Experts of a small language model: 4628 steps.
Below are experts of layer 5 (counted from 0) of a mixture-of-experts language model. Rows are named gate (a neuron's input weights, with its number), up (a neuron's input weights, with its number), down (a neuron's output weights, with its number) and show model dimensions 0-191. Each number is 500 + 40 x the weight over its row's rms, rounded and kept within 0 to 999. Numbers have three digits each.
Before each expert's rows: "comes before" lists some tokens at least twice as common just after its tokens as in all text; "mostly gets" lists some tokens that are sent to it at least half of the time. This comes from a sample of Wikipedia text that the model never trained on. Tokens count by the router's weight.

# expert 30
comes before: " ", "\n", " 0", " 1", " 2", " 3"
mostly gets: " |", "|", "°N", "″N", "|---|---|---|---|---|---|", "|---|---|---|---|---|"
gate7:487444495566610441555559559506505514538518470483488500478519532507477558446545463484568518491555557437449509496536498447459566516474464501533428514516501523537589505491577538438464506470462493543504400530520540535505544515554538557460543391522539534589473446466477537469573563424505491512460566525429527507478530497530535547483512498566487525517506530493398539434498484543503551526516460425526556505463479516505482493488462498503551447571459481501493511506501499484482509467499479495504473515505498550425494487497547589473497522490476483472510524450483507415447474455443477463
up7:537435518547519465535550465508566527475472540543464512469466503486500463481549472451593516450470440427474542435541472440424522475507536546504497540459529572472489439572551518491516513487545476463507518517508540469508547584514510515475539480509411471466505503555493576486493525533548462559575518505482551441487486477532439549538433482601488468439474519459441462514468448463523461536487465446497488443516484555514492501490511557565545498520452519519481511448520433505479533529448479483457495484474511564432483509506450515391538551471514510488541432392481504514514583521472499545
down7:628459476526481463508519459543526529505484549470532470406466508512538419476518450542525470518465606515453467579518515422477519490466485501480494567528504436527460507475433495494511550502483437476452475527493465493531516521485533519493519541492499458504528467516505483551511465498519505585591529474495510519476415557548440522488476607468467524514405535518587472446406421438511458496499566532478523527446549464546475530536515465439469511486519502483575485516525468541494489466574539413519510513455472518460486559461495509512490509493506521523484500473529509510521489550540607530

# expert 1
comes before: " of", ".", ",", " was", " States", "'s"
mostly gets: " all", " most", " some", " part", " each", " one"
gate6:503488493571513487517492541543525610440455480433440380511487501479521568485495546461519543527517453524477432477509466552458460471463481542518550498518510576549481492501459533507530499524434413516509537478514514473480456531516509500502504528506498463575485440502469445496496452556440464561470494447581516471528503599453454516544510445485538524433479518532510486591549523486519495425489447542497534456530430505423555500484500440490494508495491538549477549509427445465561462399559554508497534489521477521533444528547497537460489418495528530495478480449485463534478569523521493461
up6:530550477522504561489536481521525539549408466530567488500529502483478494549498553529485545506463486454494512611477543490515500484529431450432483493485508487439446553521525546426551449544438537476502473513479548478496522487425505566431434528525513518509518429488487486450505473417530578510452471549501546538506456435375546469490535471476505509576531580520511519490476553528501464447578501456486498439489520463556459534509528477492511549501448469488433437519590587495493554501486457523562482575462448469474522412562494510509481473517507485487536459470497501490473501512547473501
down6:464433459569500462488490492499515511536527541513493424508510497494526511475403481541513515546538529506513430551476525458461564486523548437501446470442554491525556453443467544453470388540487506476547431524463458536504442486556431550551507503475455468510435483506483468534547500552513562512495512537460502568488457535473489469547478515478472525472484496412493505507476451532504465523517495544465512494514548507479496467510449468484576427572528474467483570432490427492524522501522518521473446484417601526461569549507492525548505506494487477538511537527490447571574419472608451512

# expert 0
comes before: " |", "6", "5", "4", "2", "8"
mostly gets: " 1", " 5", " 6", " 7", " 3", " 0"
gate4:533581434472550573528429543461500463505475478476492467492497560569494426532535495515549544533505482432443519545499469541489463490530525525522423468493542474496537553455501408472454491518461494525502556464537527545409558500513556559526494437451470455503507475411623460487501516464538428527534422523559575521479464480468478527528499556493571536399501470563542449497472411442558500501490503496492506538486423472492505461492478547513468417541555510508511507517456501521495512548492443510481494466455542473552486522559496471456523493539499464474494498567517450506480498468491475458
up4:493404486507504427487512465572582588464499492485471489480467452481516536507537464486526446496539540567484468471549541436524441459493525495545531468478461532432514471468480507547448468492526544472492554478468450484440393468470503563550519494523463555507579553448476486449512445489540492520558557507517447491536528544529505491438482525512485455484491481452475490507588437549503492446621471460488507523489578442473476486440427494532574470475512403509444487500513503502547477520525555569493479500471462548513432527443464554465476476512474533521448485524534537509469532568464524531
down4:495511498530532515491460479551517499499495529531355532474489492559511510476432448458478543520505432479494498431528498479503457501534499530533495439534478546453457485526530538414543512463466436492601472486512512545540573471557560457542425448521515487522448400490519504474510532513483490431581499554496469503495486497464479478530542534478530491514409586407499514475506480475495544518518452555445534537512492438535468478485567567506517480551501450502485516501399549481512445486436512539564430501528466550480478507466456514494534514485456509499422493492505569488513473544529504608

# expert 26
comes before: "\n", " The", " He", " In", " It", " This"
mostly gets: ".", "s.", "es.", ").", "a.", "y."
gate2:524557482545539422599484497476438521523551594494407449528458462562515462490523523469507482566487505544430483464504559482520495556518553511480467488479509489537533481442480508587478512518510516546454487435542569514492570477440428568502477467568563479558525484482517472446489579471512511498477479491480568517563482507446480431509448532487540444493486568529523523485484463586477572462490545545523455486543504464468463510523522491452479463461429485470569498513548483477510493441518447461585522532467446448475455482564526541498503538494501429515508470501490495522508528520620495503
up2:509463567455465487547474517429491514489475496576529470474527517501573439498553509519502482481441553496405531502483425519495468532435505485441492529484491486471471443442430471499556565465556379525500449494526538534481465536507492519510475430512557503451448474509512404394461551528526520516477494512472501541493505594444501451512527487468514436470529569459433536515499464521465564463498538501454514464506554444485409497477477467496474449486451499488523466468535470556466492488484500520505531493563495494529527436557472463533503538516426480534609428472517510453538474544564529524
down2:559453571521466542512490530498438544445523501513467533444499496504471532466527539552578521475497401493446508500449540565612547448509503470485492530523402452558496502461575456476433524497534457573529547497552491463512485494463579508537491602456497510475487519508512510476479443538476477505501511459453476514450546511398504519457519568528551483561501484482451504492492467538512537510527483504542557540485517474489448548497497500473560462533536524478500518522506473429532444580599533405525466524489527501577539466544490573467471459509500537548530557459441509482508435509493532469

# expert 15
comes before: " |", "4", "6", "2", "1", "7"
mostly gets: " 199", " July", " December", " March", " October", " 2014"
gate4:454553578551492531552489449475503474565566483539508425546557516474512482509528553509527517492575567514492540495549566518503547476534500535520531539532537506585472491519527499574440470473544434533462486552551452489532442557467480532513442555513479493516544560472490478463452482505526468563486507500534487496490558437441500480517473429529541467540543416502536477481524509459510506471490425529484603446528449508502425443505537483541566482557473424462535519509454372558473522496480513457508514520475460455506526532468488509479485513434484488425502537520585494485542505500589476467
up4:470481401452542515508497580494465544480443504537465543495455522509534480570511516534530469541477509570535482440515540496494470443491479524542458567464491598538519452483466466457513525482510536541503461532499470469456436453520557464493449463485487515538507501450564531534531493451541529504428514414515478462539511521553494545571451453431438487431459503466542534487465542532509527551571467461585498494440533549541492483462430491498478600506493444435494472554512555528525495512502560466491533493566388518474429494477490458556505527525446528535553460434435526461525484499505505486
down4:502530585518493489477600552486468557545516539516508524509480581506484488558461473517452471563428523488511459470504475442500553458454455518416461499506465514501421515418458473440510483489476530500472544519478515476483500477468440475506466471472499465451481516526484523471536517463577572515478514537505529561558476480526481489482463470450457540463496519502535480549452512475476507545533498540465527542517481536465506519475480560416506548564429478455520493594555459489518449534529549468579481497477433509440501627525479499455423551497601465545527513520464545463515553492571556566

# expert 12
comes before: " of", " to", "ing", "ed", " in", "."
mostly gets: " land", " water", " support", " food", " look", " open"
gate13:475525426415552429495490533464501487575527506515516505589500483492475468476440492546539500548472528467532503496520553516483485478542556505505491471492525532486462547491609532494456466537572455511543524453574515483472377563457504435555511496488530504521515505502494426427509538503525503525490450488589506526534462506533442436483513532587538473498546507514447509492478510517517492547494508506524509553502531504493541507488478510451489450529493528548453478489430532504538458471500498546510511520525488533427454616427513445528494524526476521553434473489498530330473555535551545516
up13:473479470465505547532527493487463446564496496418518473482457491437433477572479547507585484440511547507517507478558513499476533442495484500538492559584518518454433520469452528402476448470460524461482526449563512491439481553475571545545452474452481544590495499498529526452491504511476480481474516500533484493498427502453522467527424560550536525537465495561586569549443454548468537526477582486479472499508487491505495508459522384471540547466527536514514499434508504483511510468451493503564430561542471556499436477521596489497526519517494450507478491471508468392453499536539493487
down13:523477484504505565404534473496512498505517521447480561492544504525476525518406431530569502521531433462475490521517539536602503609478507458495406520528493513408444537545500458449464521457523508489518498396521473498490472527419526471493506471573512486516522514504523433471470466479511490546484527509549365510479449511426493522523449505505467501470530488453435512528533498542537555511456481508560536495509486477580453569503480533418461542496489492490463444429510505445481439527469434507569452447523468505460495498479515472474540422466544502469484549461494503499498497590508515462

# expert 20
comes before: " to", " in", " by", "ing", " on", "ed"
mostly gets: " made", " won", " released", " received", " announced", " died"
gate6:432522454467480451535556580510510477547481462589482501435481507545419467442481500511552527513488434473495544486531466498458516442473499475525452496506513509515486450427513532476506548532482510516537421546553484472546482509462549571617465453491518525556465561469527406508527546466506474504479509511519521431567575504506560562495506478494506488470568441485547439460507542526527567486472492435407482522575548519464431498508446501538494567414557414498557496472495462438542530576496474526491477506515504471492482499525527455496501490494448498482509563492519580456508505484439480478
up6:527451522526475551521526425482593496501479608438509526488460485529571474537486488437435492522483502510535470443575504526506477492501494497511504449525527534478512546489435501472571576385475466472494569477457515511464507498496425435478504551536521517449490475472461500489500509549527521502527518539498434529528482484518454464485521522526392515425493530479497515478487427480470496520494458519552447501499522399521531498482488526482521532590452519512505380557546509516415454456422557510516539499485514489448453519505449455466478503476438503551567408501456474499490497550582498473
down6:504565545432445567487498568456502509470507560478556529560501494556525491454499538537477503487449491520578534556497465550510425527450489482462410482521493620570557450537505514524454487463454430516407535499494571509495519513522442546484514467458490512519501501539506555507525506512546496523466436543462524474514454510547536484536517524563544480540504501537476543435504412450475531556510503506512472430478550456531504507510529482553483484510439537523511514484532607573500455475452546541445488448490503573536495463526557448532489448477454517536516504496456425569464406474496511527

# expert 18
comes before: " |", "\n", "|", " ", " 0", ";"
mostly gets: " ", " Nominated", "°W", " 2nd", " ±%", "°E"
gate22:492519412504521441497514542492476454495477495452504494558426535455543496438540459448478488565564516547484478519455517477511531498451500521507564435517538513499449557434524547508460499525524487438488583498451473482552517496501458502486499471518449493507542544375576498568466509536447573482525475544436475528466513434510464483478470446478477469495495466459513516521452573494479514479442569539531509446554502405465571471530396522468588502483512516532510541468469486515487447524513503442527522544501427472496473489459484514480481431521476487511423494605517447430487512552491445452
up22:494493458536533419544441589572593486530513493515543543494476558501518489505492439480501478511550489547481505492538507562459483499475513471473524463543539514453555412477494465444522526592476499537512529426478461541475450535483515565406528480544460491457537545407490567559515404509551544512482467593481509538551494516483518403452573542438489484501464558483562524450496553513487541512447447454425565526487513511553503488559474555484513496490486476518571499465434473551516488513491490545507500504501503486550452509495531534551472490517543518529460548503589508529520515439540503527
down22:492477490520447435516485456389532556474497459542463479515544552510517527519502497511564502468485513488555499474529503505516463513463484536437501473548521464489447526572472520495489468489534457476524545515452522489553514478500503526491508624440593551552448501500493542485478509483483642411543441467537518483522504476505472509547478476508593506549532538485539488495481530481589541458524473503473548525486451491486477503472450568516458479547475528497479610491497471475486433505526450506455517537517498442477440547456478481588584530455477508468441445547499506470531453537554590429